{
  "num_hidden_layers": 10,
  "hidden_size": 384,
  "n_experts": 40,
  "experts_per_token": 2,
  "d_expert": 80,
  "d_shared_expert": 256,
  "hidden_act": "swiglu",
  "moe_layers": [2, 3, 4, 5, 6, 7, 8, 9],
  "router_score": "softmax",
  "normalize_top_k": true,
  "routed_scale": 1.5,
  "balance_loss": 0.000253,
  "balance_bias": true,
  "router_bias": true,
  "init_std_router": 0.0167,
  "lr_router": 0.00129,
  "vocab_size": 6672,
  "norm": "rmsnorm",
  "norm_eps": 1e-05,
  "tie_word_embeddings": false,
  "optimizer": "muon_variant",
  "learning_rate": 0.0082,
  "max_grad_norm": 2.0,
  "batch_tokens": 32768,
  "max_seq_len": 384,
  "train_tokens": 243600000,
  "max_steps": 7435,
  "dataset": "wikipedia_en"
}
Below are experts of layer 6 (counted from 0) of a mixture-of-experts language model. Rows are named router (the router's row for the expert), gate (a neuron's input weights, with its number), up (a neuron's input weights, with its number), down (a neuron's output weights, with its number) and show model dimensions 0-127. Each number is 500 + 40 x the weight over its row's rms, rounded and kept within 0 to 999. Numbers have three digits each.
After each expert's rows: a language model's description of what the expert responds to. This comes from a sample of Wikipedia text that the model never trained on.

# expert 36
router:555459544460449471590448445485513459523472518460521489507519499495550529498462493519546451547550573474499562500492507489554533450496610550483558485487484500609463506451434462527446556527515432536436475471482505546479526503482528576443470545490427471550526524535457385572528478395511545472559437485485505393466497440471472512485501518460479509497526492516503503603462530457452529484514
gate0:456517493547517523543481550546519522508509575544487473544483562507442451502559561492436518531529475402561490518456497425475453469492512456469441480499454493488472476528525506517514475498521522500492474558445571478442483524511538506528501531503517505487526492439528445542446510442445441505525552501515521535535614467588487510508504514503412492559474502509522526490501552575485504465508
up0:582483561547554502595438476488513462483514579482413457491510597454564533494565497539518514586521479407505508463493488446528459477547534553553513478494487558518518507478529502505446479488563576482503555479473536484461470538415580518486561521507457489506459486432535483507467491450473472500515562554522528475509531462568485566502488476512488535563537439538545516440515505559528512534527
down0:519569532528495522492439434521537563427524545569381458447559521463505533567517452482454503534504507554510555581515457447568426458488475484470524535497523525482573467500483433509471515512518473464525468603503541514496470588515489477494518489492536543540471455459481483489502471434470481613462474508492487521460594503499493528469533498512529519563505514469498479418449532519471564512521
gate1:499447469490470532482617475538557515492490477512492515545531419489458492589516533486520493465547552416499526493445449436426558479465475496519404487529516487480524469524591520538504528522449472496543531548475512564539568543536416561498501504492470511540508453504537565531470542499521518486510509450515484487452523559423613416500513493514493592433518471519519607550494448506465463461438
up1:432493549529501473517532547470494567506481513541497607545552470530514569454522445511568537510543515496504489551481510451481547493581495489508522481481473526459529511511508496567458486474521456528488549507542543499474465493461524459518530564495553554462509464426456494504558483475451465549507475492449453486525387493531562502486513468533530516489435484494461459467473441445501542560553
down1:509511404460552475510477478433574486461533514432502554503528475513488523474495444425497423452465495480494526492452535559465520510578494473523519466560495473576559522519457425432531499430509488452473520527478461461490542519540510524451502510509514487473567570500538529469524464495502456547565576515450496453505501531539539446501524493450516467577529530502545523537549576519509458515468
It responds to: Place name starts

# expert 5
router:525488566504589511466441500584487531548457502480463508463564527486480547558573547521491474489397526491586563465459422496519512506519484492513468500530549489489475544450511446536527450520425554539524472519527553463537435506514472535476528516553485465464474540563463502528455416577510478539593488501515516531565580514530487523479491507504497510496531540573537516439513489520417505554478
gate0:536516492469432526472572524445575544474500536481528561567503527511424501492461454483443517475500507485532502513472484537534494476485537480622451508449487499491486549521421478508594550510574478528436409515508524551462535538462485451515573541580522468499575525502469530544504492427566450569470503485479508539518451477506536437504496488518535460470456470484495479586509457478472491456440
up0:541475521470478478450567488490551585465538570466481569522481506468455473465488425470434518438531487524533483531480449517505467473520490462615383494422488502497473531523432482515567533512599526556428426522539517548500525558462469456509592526591520495474576486519463528564494493426562473578453491459535533541478453445502548453492492485517512470489465434488461477561520466488416526568501
down0:504508556526543473487504421444467528495495526458468509502541512455462586493545451500524516526451390482543477524473468562533620437510456543489560520482531461570494486498539475505448516487520472504569533535490529527603477456418482502514501500513499523495548431507522445573447496548539460480478584504508489518500546552466559459467504504503521430495493535516520532557461537499491479519433
gate1:553436568477510465447540494488517538509431534536428559512446482528483514569506495460511430504498478461473600491468503436487484464482467476460463450562535456529469503486560482523539507602494507517527408486586472455471457509531542503519534489475522527536545481549490497460435480540490443426558464451454441529452467451524462488544422516481521452545555464527555520527451551468486487532448
up1:496494577521550516461500558498545469563449539450456591491546465502392522554473498498533528465503490490502530528521501494516469495528644501549537562506517469532469535498494538472498553472469489494433456503569499558537516505425500471503500527528535451471454533570462507522510483400580496453590490501458450445479454515494472458506432501474481540532457470493520544543537426450494534439466
down1:426525563530518493544505466482491416541575532534485559510557523462517472440574477523521511535496501494540452428447531510432510537523490554538563562543417393476537535531526428468433457471541506465493516536512493457414510522507486522457486594503602390414520470479541479496557470500525483510473517478533476504530480573486557517502505561478471510544472526474504394471459568509473542480521
It responds to: Conjunctions and linking words

# expert 20
router:470499459543474503451552551583548498511488549496500516529514516541483531462449526456441517530475540462497499554504441431491488499479534527499541482478523477520539514530517454502526535506569531489519511491494503521545520532546476520515468489464560475573457432455538554504521444491557469498425504509460501543510519546504453484534445561505434559409437445481517489501487612577455512508525
gate0:515490508513545495472573511565455557500487489498459550488526460494477525566514529534508476496547535483554521536441513458447486462555505462542498532474445578560535514439448589491502548489519458489475502492498517485475607497463453498469529500479549501441483439508431532519472456500462450502557492518471501421493496500513558582426467523546535512516534507552515509570465521565445552502478
up0:522500472505548449514535463490510538517500488458497524515465518494483542514529576472452485515558486510617467472469525409512512384515490489485475436486496480504495492465467493530450553542546462469531443470503471532547573537547493469531537564463478463475510492516455503556508539458490512621536466458424540464494474526469473498502459512487494519491499528483491479614526557575493519541485
down0:407518547527482512463501470513538467526502525521500459483440466550454456565533489471473539526575498574506471484445490499557482447573458501509533486460543586489532453559490507474477556482486463453569570536492532485504470528499486502522569500407605501505521450499542534508497544527481446507606480516445553511490479546471558570500568530465504558450469452531506454448490547525522452454512
gate1:520471522612551548475524511570480482482568485559434547529549516591540491537468482520414449475412526523483552494556477570436568559398500561593472500436561509495486527483520490542505440528453476519542507521462466460447506480500456482423459545513491543492486492453518570468542415469544457526564439445497510505482470538505496494490434532485498498492429473546492524502492499469456463492502
up1:446480585552488586608564548549546501500516477568413514555541528452486462553558478479453474533501513538516599517505504554467530483461478495469531476441493507556502463522559520524490484451463495518599544432435496463469476495493505581508443509444514579514552434498525478491513439465517432478499438459522469490432459526503530476465413499472513515508454496519523520545495473441479504545544
down1:477508526537594546495485513525460494472540485594575527482477558499555567489456442558478526551447474490501518499539609496470524544420485488480487488471504495527543481510449514479510480407501490527496465548480546508486488493459433450507569486530506573490495571484412479501543469561517495524536502523522525477486524522459502428546549505529430464489500552491466552533483478486467612516539
It responds to: Foreign name fragments

# expert 39
router:537490535596459504526489452454414562572457526503574489541523534419461520471565457513469465466461505524410519473465475524463492479478499497574440489535524503521488490550545473504450487510531480529440481427585532533556465480535477482478454467505461458513493465479509447467558537523442524545491497466493485448506507522420470544554511539481505454478436462460493503524531524572511437494513
gate0:535496502528548510477423491518525501533517503502533519624450510475467474558465462405488526504445462520564521490432481520404564543511577489443446501471524524450496530553517525502511501479543540503465499465441489466510512513574473495461546490552500450456520524583552445504536527481491517488555478472516482448511468508570493504492514463503513447491545524511444533485492479496530516485480
up0:476476507507535515452506452405534486512507512462407503637481539475541525510470470457545492495413465507508596504482569554447469551439600453437474495425500510499495553560543517456521525537519504509486440518497544397522481497596516479461480464517503513515499512505519512500518552488519482455549513466534498469442535502453483505502480452517535549521497564509485530491523490488458563502402
down0:566513522528498503572550485449528518481433532513361472514528538552515560468502530539526458531500466540410497495502489491530590505432499516470535526511493518480507525500502551466469500517440529516570497496479524424513446492455490491481482523498460501530377448525511457567534432469514570427417483495556474564469501463499570449464427509470500485505534515530439505516529502502512475454461
gate1:347477477509492437500514562502414523525553485471534557504485529489438525449511576455518510564440525454502466435403514552465531497461521496483511499522426522457497476446604469437553502511468499538528560560504488461502527522534449387570538477528493539494525499486438390502567507489492508498486455442513499478484477481560450504497477500538578495506492443538558523408506513528484490476517
up1:502448523499476546484529518435411527492536511515557572583456537445461464457527546478418439550499532501521432543495555460512482530501489489469541383515462477497530495468568519501518493500513502486492524509461538476450579474496522547487552519458498522544565518452500510507552525467488441480451469505467519496507459437478452516556485453536452504478497429546523522449452502529525403461518
down1:546522502512535542565494467546492465506531549504450509549478503507466531532487478505513527504516493490470487537476504505474480559481452434532601509490516486477471537520487613436482502504509463477519496480453494471475569523552536464526491529480494563488530467501465531547471446425539505534500525504513534519545505531410506523493473513494577391564449547479503486491544530506511490507478
It responds to: Taxonomy name pieces

# expert 30
router:534487526491456525487465509484570456511473483528582551494395431544507583466519501472545418442453477539491504498508422563568419484517558561512458511432533496497546502535477464496486504522440531550471487497511559463462507532526549552495420497514468555553499473499515564461463594571495512513503569483524474517511451524438461535459543561513487476468508551496436517452454553469439439517480
gate0:465494518477478499466457564558477460434492448473481498413431500497492495491433553552558456452446481565482464590439521520460504456504503471466450508497454474477488454511533484485482438441490504488494560490522564477553474579545489364493497456455555544530519486533534476474499539564437522507484523506436548583471487546518454492494524528481535550483497573494582574463531472477493471434560
up0:545521518613486512467523551513475520533462537444538469491523589457519500497438458455554459552491526529484598521569495506511562413480549563557449504570471542532518488428470488516533457523515487498507457473459496436500482522470540473524435484476509526506547537514449524468485479496512505533499427552491528551457517455515561527498440481442538517493493423507530471482510481522575508404507
down0:534555516454518478518473492496561548501514465489488530514521515509492512540461475469536531474504521540475467484497453523526534489527489534498507496481501523422487480551481494462465446511506546535460475501517439436469494572530577457535465471462503476407511411465560589460464522611495451460508499464509478547478504539415465528461570473456489479546524535511610589493451541543545525566498
gate1:495458509421527489540514547570493554494451467483535582505526551435567522530435593493487494468545497527516446442507516532501513459466432562470560532477510501474569493501532532527504556503505481558485489506478551469493523496508463446546483521517548474447493517428459523466492549502567416521498495515483511447501445538501531530523508463501559469489539532548501555566410525459494512463416
up1:487508482553518530488471535524481475479512513491453410511483461534473515458529448554507522580504510464430535565530533482452489500534513502526489439548512556434503570542520495431479509433468532480532507479566521477450499498506546537494540471550484537455507473523570464467516427476434586417555424579516485495539569478485494525506464467504462500531510602450526482416575510510621484502499
down1:462551473538492523495545569527446494494473507589419468492503453532471414508466433491554531492457493466525530542442519533480551540523497546533517479518473478395536511536518464505494499442527516468520475551511443496444451520478497465556539537495521513514541537512491470491479489479495544506550516451542469505474464499510500402414493505493455548522511445507462517550510439468477490499512
It responds to: South Asian name pieces

# expert 19
router:620502456434512448482551509500518472530533521511515564468439514501498576440483478509504518511513501479564506501566500494513445446438567535455512497493484600482504560481543483464469523566452391539452464412521467510434518471485490481464494557492459467520453503471535550544541474514499501517466488489500506536548445581463491409521519513542427439516538534494432474531473502428493567563509
gate0:562493459443516451491581543514448532526474480510497475474527558525596490486494402534529461507515535486530497493530463568482503486539528436481488515567568462466504587552528504452496467564562522510429477494521588475484444525476493470496497477517550479560481575550502456507509569459448561502474495486486439560464497466505515532486586494481535531524556532423579482439502471510527462499504
up0:491533464476469501505548518546547413545460501438458487510478596545482494508512446473556487441477505587488451455510477594429483554501508506571459576502452455452510536538521502468496532574517511485505563528488581502526486473440540530523371549470553493489480578542526494531459515474488488482490527499525419640489444501471521503534495474530474568489478532468422523552434410482462532539523
down0:488490508549479512568478479545467490404512550510555405441572475461496520525446427515508483479497436620532438538473485505528529463523526427505465500559485536482578548422489514433522528515505481472491508489482491481502535451553537523467532499452477492527492509547505495571540474476435572517497562451500454464469465466453500429452497464532466521534444491577530438493507445513488509548480
gate1:592480515528464480519519486519488466500463507418536512498532505468515434528427467517482557506473430506567480487490448535556438546532485517463541530433490478479469515545505535530471513555489519533441477485468510520500532458416432549503539443511551473471494517491539460496607510591519561509471519511494493472561456489471598471485497440547401426478525544527508510496467406531485527480497
up1:530425476491439491483475556479504528482435509461472539438473462480496511483453485514486509505472483485546473431524525548493493552478485507495519524417466473470531449566487485472494497480437493521436513463486546520489427525489499484519529463545551461521537505512516517495560487656506505555491534504475501596523476549491559449483543463495430422486527536456522520481439467481550476487504
down1:479471495495535467459500550520473437476486430459490534498505534497539482511537531531512540468500555525509495481519492513512456520533463600423499532483524511442522532474529408529550427536522473475490489521492475529520517462496522520492441500450563503490468499498504478510398518425473505455555480472535500455542442463509463466458500459396486514466531497481534479545454522534513536504471
It responds to: Name-initial capitals